Below are experts of layer 14 (counted from 0) of a mixture-of-experts language model. Rows are named router (the router's row for the expert) and show model dimensions 0-255. Each number is 128 + 32 x the weight over its row's rms, rounded and kept within 0 to 255.
After each expert's rows: a language model's description of what the expert responds to. This comes from a sample of Wikipedia text that the model never trained on.

# expert 55
router [138 149 147 134  76 130  94 141 106 161 138 117  93 125 171 160 101 136 141 132 121 168 156 111 106 106 177 120 208 189  94 101 141 144 129  98 147 103 145 104 163 143 168 134 140 138  98 139 102 131 124 136 128 105  95 148 176 126 119 144 185 121 115 130 141  75 155 125 186 147 151 126 145 125 138 137  98 100  88  77 104 129 170 209 131  43 127 149  86 119 103 115 120 176  77 138 200 128 115 133 207 122  91 129 169  95 161 122 159 163 149 120  90 102 134 129 129  91 169 138 121 125  96 123 102 121  64 126 140 139 100 123 107 106 120 125 213  19  93 164 109  81 131 119 163 115 118  91  89 177 135 124  98 110 155 141  73 148 133 177 152  85 104  64 178 124  26 115 136 148 124 153 121 162 133 114 136 135 118 126 105 169  88 116 116 122 134 142 110  85 171 103 143 142 136  96 142 147 109  89 121  88 162  90 151 124 147 100 107 170 157 157 114 143 154 107  72 179 220 146 128 184 124 166 172 160 133 127 126 153 155  10 137 120 127 124 161 178 112 122 145 187 131 153 152  45  98 104 102 138 113 150 128 133 114 163]
Year digits. Individual digits inside years and dates, such as the 1 in 2010s, 0 in 2003–04, 9 in 1898.

# expert 28
router [169 128 155 153  67 125 106 181  86 177  98 171 137 134 149 163 112 135 164 152 110 162 154  77 106 117 167 141 184 119  89  98 107 113 152 113 153 101 120 115 143 140 164 150 151 112  79 185  77 107 117 141 159  82 111 105 136 167 123 134 143  69  79 208 126 121 121 108 165 106 107 166 160  84  81 114 101 128 121  50 105 153 164 165 119  67  68 213 127  63 124  67 112 148 126 157 169  79 186  97 163 120  82  88 148 129 131 152 172 167 133 163 126 104 134  79 106  73 210 170 102 111 129 155 126  79  79 142 122 121 107  80  90 110 141 144 186 129 130 142 107 102 158 114 172 134  95 121 112 139 116 140  93 128 149 132 106 165 127 142 179 111 147  88 128 138  92 229 133 133 134 133 139 210 139  78 147 126 123 141 123 166 139 105  89 127 143 163 136  67 145 125 141 133 141 128 119 164  93 107 145 120 146  70 141 127 127 109  65 118 123 151 140 122 142 165  92 158 173 157 177 132 158 138 185 124 145  94  96 152 129  95 164 124 102 118 134 205 103 104 188 181 114 143 135  89  85  96  82 178 129 144 124 122 132 143]
Digits in statistics. First digits of numbers in sports tables, career lists and scores, after a pipe, slash, dollar sign or bracket, such as 14, 34, 2002.

# expert 14
router [158 111 179 147  90 130 100 221 109 117 120 155  73  89 162 166  77 183 204 179 123 177 175 103  65  89 140 125 130 144 138 125  67  88  95 127 123  91 127 131 181 163 113 145 128 120 112 124 106 106  64 155 154  77 114 113 186 146  48 180 166  97 126 140 140 117 116 112 142 119  92  97 166 107 102 108 121  92  74 133 127 162 117 173 138  81 116 141 105  66 149 118 119 138  84 148 159  79 176 113 151  97  93  70 119 128 147 199 178 133 164 167 130 107 183 151  55 103 143 174  84 109 144 182  61  89 118 135 191 129 101  55 104 110 129 120 196 103 136 128  39 113 182 112 160 154 132  71 119 160 121 125 106 125 126 150 119 147 121 166 149 130 141 125 169 109  98 180 135 176 126 134 116 165 173 101 134 142 120 132 147 148 112 109 123 128 146 182  99  91 113 138 123 192 167 118 105 134  86  90 143 108 158  92 140 122 143 113 157 109 119 166 142 151 135 158 121 166 169 126 137 139 137 146 140 123 135  98 145 124 157 144 153 129 136 113 200 177 112 100 135 164  67 173 152 120  89 102  91 151 159 137 118  83 143 122]
Abstract noun endings. Suffixes and heads of abstract or technical nouns in expository prose, such as -ation, -ing, -ence, plural -s, health, violence.

# expert 26
router [177 187 149 156 126 149  89 167  89 149  93 127 107 140 154 153 115 120 194 144  94 172 166  74 116 113 138 135 179 194 130 114  96  83 131  81 149  80 119 120 154 139 180 150 124 112 106 141 110 129  67 173 118 108  96 118 191 243  71 150 161 116 136 168 154 103 129 145 159 153 140 115 158 136 114 144 112 102  69  78 115 166 154 188 108 113  96 124  60  77 175 140 100 142  84 125 147  85 149 111 163 121  97  79 180 138 180 165 160 167 143 169 113 126 169 105 132 122 170 157  94 112  98 115 115  98  88 141 152  77 138 100 118 117 105 139 213  97  82 150  95  55 143  94 138 130 121  83 128 180 123 174  97 109 143 140 124 148 140 124 110 146 121  79 152 133 102 166 168 135 121 148 101 168 136  83  88 134  83 133 123 161 120  92 127 110 152 180 109 115 131 117 168 122 165 133 112 139  79 112 185  87 151 150 136  91 171 115  95 127 134 190 138 123 115  67 115 147 153 150 151 160 144 145 129 122 166 104 165 163 131 104 217 100 135 125 176 160 145 113 147 158 109 130 147 132 130  46 106 152 153 154 114  57 156 176]
Possessives and digits. Possessive 's after names and possessive pronouns like his, their, its, her, own; also digits within years.

# expert 44
router [127 150 160 153 101 168 138 168  69 187 154 124 115 139 137 147 140 118 138 118  86 144 134 125 148 102 129 142 168 130 123 130 134 108 128 125 130  74 131  98 163 150 153 168 189 180 131 200 121 101 104 134 143  91 121 140 181 169  75 140 183 131 100 138 153  54 108 118 159 142 144 129 179  46 166 156 104 127  74  72 108 140 141 150 146 152 141 123  67 113 186 129  79 139 108  82 134 103 161 119 143 104 105 123 164 154 164 149 148 147 150 105 123  80 162 122  19  90 156 161  95 105  85 147  98 109  90 205 131  78  75 134 139 115  96 162 169 103 103 152 131 103 160  73 130 143 139 103 122 132  35 191 144  95 122 148  94 128 124 144 184 112 122 106 157 119 118 120 144 145  98 148 180 115 132 116 106 129  97 141 118 133 105  67 134 147 133 193 106  98 135 109 133 124 159  94 184 111 103 130 230 122 133  58 164 105 136  97 107 153 158 160 144 110 115 143 122 156 133 167 136 198 146 153 214 129 154 106 139 157 114  85 187 110 154 143 173 156 155 123 137 122  84 131 130 111 120 111  69 162 104 178  90  88 176 143]
Article "the" and headings. The word "the" after a preposition, as in throughout the or for the, plus = and == markers opening section headings.

# expert 31
router [ 95 138 185 129 136 148 137 155 118 150 152 165  62 118 146 146  82 158 153 187 114 176 145 120 103  90 154 102 169 134 125 105 125 119 153 150 187 104 144 118 185 207 161 153 179 140  98 157 119 106 124 157 180 147 108 164 122 131  94 152 139 138  81 199 189  83 135 118 161 109 117 103 121 128 146 160  88 100 124 106 101 170 147 169 133 132 147 127  82 115 170 130 103 149 103 158 138  89 189 136 127 114  66 126 198 161 151 178 140 165 160 111 107 147 173  84  48  54 149 136  96  95 139 137 123 148 122 187 165 114 114 110 125  86 136 113 127 105  85 140  48 109 146 125 159 178 109  76  56 170  83 125 115 122 164 158  84 138 148 206 125 179 126 108 123 113 109 126 148 123 148 111 136 136 185 142 136 142 123 115 113 168 116 120 117 117 138 130 137  54 112 132 169 210 161 106 186 119  87  90 184 113 165 139 155 101 169  71 149 135 145 150  95 140 124 149  51 195 176 188 148 131 108 140 125 141 149 121 135 155 134 111 160 136 154  98 153 222 138 113 165 163  95 173 153 120 106 130 130 118 134 125 106 115 144 140]
Nouns after articles. Common nouns following the or a, especially time and position words like night, days, season, end, front, remainder.

# expert 18
router [196 120 135 130  98 166  87 141 123 159 154 181 128 119 153 155 117 126 139 138 121 163 167  87 114  98 162 123 181 108  96 102 141 113 142 108 126  79 103 139 140 190 163 172 162 151 105 148 111 148  95 154 173 125  96 153 158 155 119 171 131 109 128 155 173 129 118 112 151 156 154 160 134 111 120 103 129 135  94  56 107 150 160 230 136  37 111 139 111 127 133 110  93 138  33 121 179 139 164 127 231 128 118 137 141  76 154 165 137 149 150 122  62 102 119 111  82 106 184 111 102  57  63 142 109  94 102 150 151  72 126 118  94 108  95 120 223  42  96 150 127 120 137 136 122 150 121  90 107 100  91 142 107 109 122 149  51 161 163 114 195 139 104 110 127 141 114 144  94 108 138 133 112 149 187  75  85 151 102  95 109 188 103 124  91 121 115 119  95  75 156  92 137 121 138 157 125  81  94 126 209 110 145 126 116 131 146 116 141 152 155 185 109 131  74 139  63 141 157 162 145 157 143 173 157 132 131 118 111 156 131 107 134 119 146 142 140 133 106 106 131 147  92 137 145  53  40 104 124 118 128 126 126 125 142 142]
Digits in numbers. Middle and later digits of years, weights, coordinates and decimals, such as 19'8'0, 178 lb (8‑1 kg), and degree or minute symbols.

# expert 42
router [152 155 137 164 128 144 114 204 102 172 123 176  48  73 157 123 111 157 134 139 131 180 165  67 101 113 162 129 122 156 116  69  75 116 126 139 143  57 118 104 145 164 110 134 157 132 113 178 122 133 122 147 159 122  99  98 138 204 133 159 151 108 103 150 159  73 131 100 153 190 113 132 174 100 131 140 130  78 109  99 108 146 124 197 156  96 128 130 127  61 148  74  99 117  86 161 152 102 146  91 144 124  96  98 174 141 151 189 158 115 146 189  89 106 210  70 109 121 129 195 100 136 120 166 115  50 114 165 175  58  96  85  75  97  95 122 179 104  93 117  79 109 182  93 130 123 116 100 130 122 132 158 101 112 136 178 123 154 157 149 163  99 128 138 143 125  97 125 118 142 106 128 132 164 170  84 110 150 107 125  90 148 119 117 104 109 128 164 114 100 127 139 127 183 184 145 105 162  89  94 142 114 162 102 168 120 178 113 128 143 150 139 103 189 118 178  82 155 160 184 168 138 132 142 138 104 167 112 111 139 137 101 194  93 117 139 167 170  92  80 118 153  66 161 150  71  83 106 111 134 158 164 136 124 158 145]
Country and place names. Country and place names after prepositions like "to" or "in", as in returned to England, lived in Switzerland; also final word pieces like Bulgar‑ia.

# expert 46
router [126 147 153 158 107 125 104 156 129 174  91 136  94  90 160 144  95 154 137 134 133 141 141 110 120 124 139 155 149 123 140 110 137  90  99 123 182  91 152 132 160 147 148 160 114 127  97 123 101 100  48 134 126 136  98 145 131 157 123 131 168 113 124 134 178 102  77  81 124 158 171 112 154 115 154 184 142  72 111 117  51 189 159 145 107 141 136 111  88  68 195  92  78 157  50 103 164  95 141  82 158 101  61 116 156 111 151 154 149 131 186 133 136  91 212  83  90  81 166 171  97  98  90 142  93 134 126 173 172 119 116  80 132  83 101 125 145  80  98 147  92  82 172 113 126 151 106 114 105 166 127 133  90 115 165 141 110 160 134 168 121 130 142 107 179 113 108 126 210 145 123 136 121 154 142 117 120 121  76 143  99 143  79 114 108 146 157 181  98 117 153 137 138 145 160 144 129 159 103 100 144 105 146 120 152  81 181  92  83 151 133 135 118 150 134 139  61 204 185 174 124 114 155 119 154 145 180  55 140 183 139 111 201 115 188 112 198 188  93  99 152 155  90 134 117 114 131 125  96 143 206 139 108  91 170 123]
Team and place names. Pieces completing sports team, club, school and place names, such as Diamondbacks, Longhorns, Chargers, Football, Athletic, -ville, Wales.

# expert 58
router [175 132 144 181 119 121 129 170 105 156  93 172  68 110 184 129  99 154 179 158  70 150 163 130 103 101 124 135 132 103 129 137 116 127  89 115 137 100 167  58 155 143 139 132 168 113 114 107  96 105  54 155 125 102 102  75 145 169 118 152 154  73 116 143 151  57 101 101 162 200 136 104 130 107  98 154  99 127  48  75 100 161 146 130 116  85 108 131 110  73 182 113  99 162 110 111 128 106 193 127 134 125 124 117 206 175 122 153 151 170 176 174  86  51 167 138 117  67 169 158  71 114 101 141 108  91 104 178 186 119 162 105 101  74 117 160 162 125 116 163  81  92 154  97 117 136  94 108  87 124 122 123 111  97 143 153 150 176 151 133 143  85 115 120 159 110 119 132  86 136 113 158 118 134 152 108  95 123 102  87 131 168 109 168 128 137 144 163  83 130 151  91 148 120 164 113  81  86  64 112 172 126 154  63 140 120 142  58 107 158 123 118 117 153 106  98  81 150 164 174 196 140 135 124 177 194 162 142 159 141 126  98 155 150 138 106 189 139 137  88 151 140  51 180 112 121 123 107 122 118 164 142 102 115 108 146]
Table row delimiters. Pipes and line breaks that start or end rows of markdown tables, such as climate tables, squad lists and election results.

# expert 53
router [174 160 132 157 111 140 148 168 129 181  81 135 123 118 160 176  84 149 138 143  86 138 120  98  93 118 159 158 143 114 104  97 156 116 126 107 145  72 164 131 138 145 143 159 186 130 110 130 106 106  87 145 151 103  95 100 121 161  72 160 206 116  56 169 136 110 159 118 162 129 172 129 169 124 149 166 103  84  90 101 102 164 148 164 126 130  91 142 110  44 146 113 106 174  96 126 148 108 170 132 213  97  78 131 163  98 150 170 164 141 126 199  86 125 141  87 119  86 154 152 106 109 129 174  92  84  39 164 147 116 144  79 102  73 155 137 185 101  85 153  88  75 144  87 111 189  90 109 148 144 126 122  73 122 134 141 101 156 169 129 124 124  92 115 135 124 110 138 150 154 117 145 148 118 175  49 162 153 102 140 131 155 102 130 105 124 155 139 124  97 142 121 134 144 141 166 131 159  50  57 109  94 206 133 179 113 148 134 136 148 126 138  93 168 131 149  76 175 145 132 151 186 116 184 191 106 161 100 145 121 161 119 205 112 143 136 143 175 136 100 156 170  84 147 146  72  92 111 135 131 133 137  88  84 134 129]
Digits inside numbers. Non-initial digits within multi-digit numbers in tables, coordinates, measurements and years, such as 5-4-24 ft, 41°13′38″, 2-0-14.

# expert 13
router [134 181 158 111 105 155 124 192  88 156  70 149  95 130 142 161  92 196 179 145  73 193 150 128  94  89 179 134 161 139  78 103  77  99 136 142 118 116 177 121 177 138 157 165 161 106 108 166 127  98  64 163 139  85 113 127 119 140  93 217 148  86 133 185 164 110  86  98 163 181  91 124 210  87 102 128 109  74 115 121 125 158 120 165 150 124  85 177 129 109 156 126 103 115 108 150 171 106 140 125 167 121  93  59 170 159 171 209 177 114 124 128 114 116 189  88  87 128 130 160  93 121 108 138  87  92 104 116 200 142  87 115 109 110  79 102 158  84 136 152  83 124 139 118 158 124  73  71  79 164 140 108  96  77 122 148 141 128 123 178 137 117 125 125 134  80  76 137 146 153 113 112  89 159 119 115 158 124  88 109 105 133 147  88  89 127 165 169  85 108 118 144 147 164 142 152 124 108 104 127 166  66 187 125 154 127 157  94 114 127 112 166  99 126 120 115 123 179 176 138 148 151 131 119 173 151 153 119 171 137 141 112 164 114 161  65 141 126 133 117 158 192  64 150 128 105 111 122  74 165 137 137 112  87 138 132]
Headings and field names. Nouns and plural endings in section titles, table headers and infobox fields, such as Results, Background, scores, Species, Website.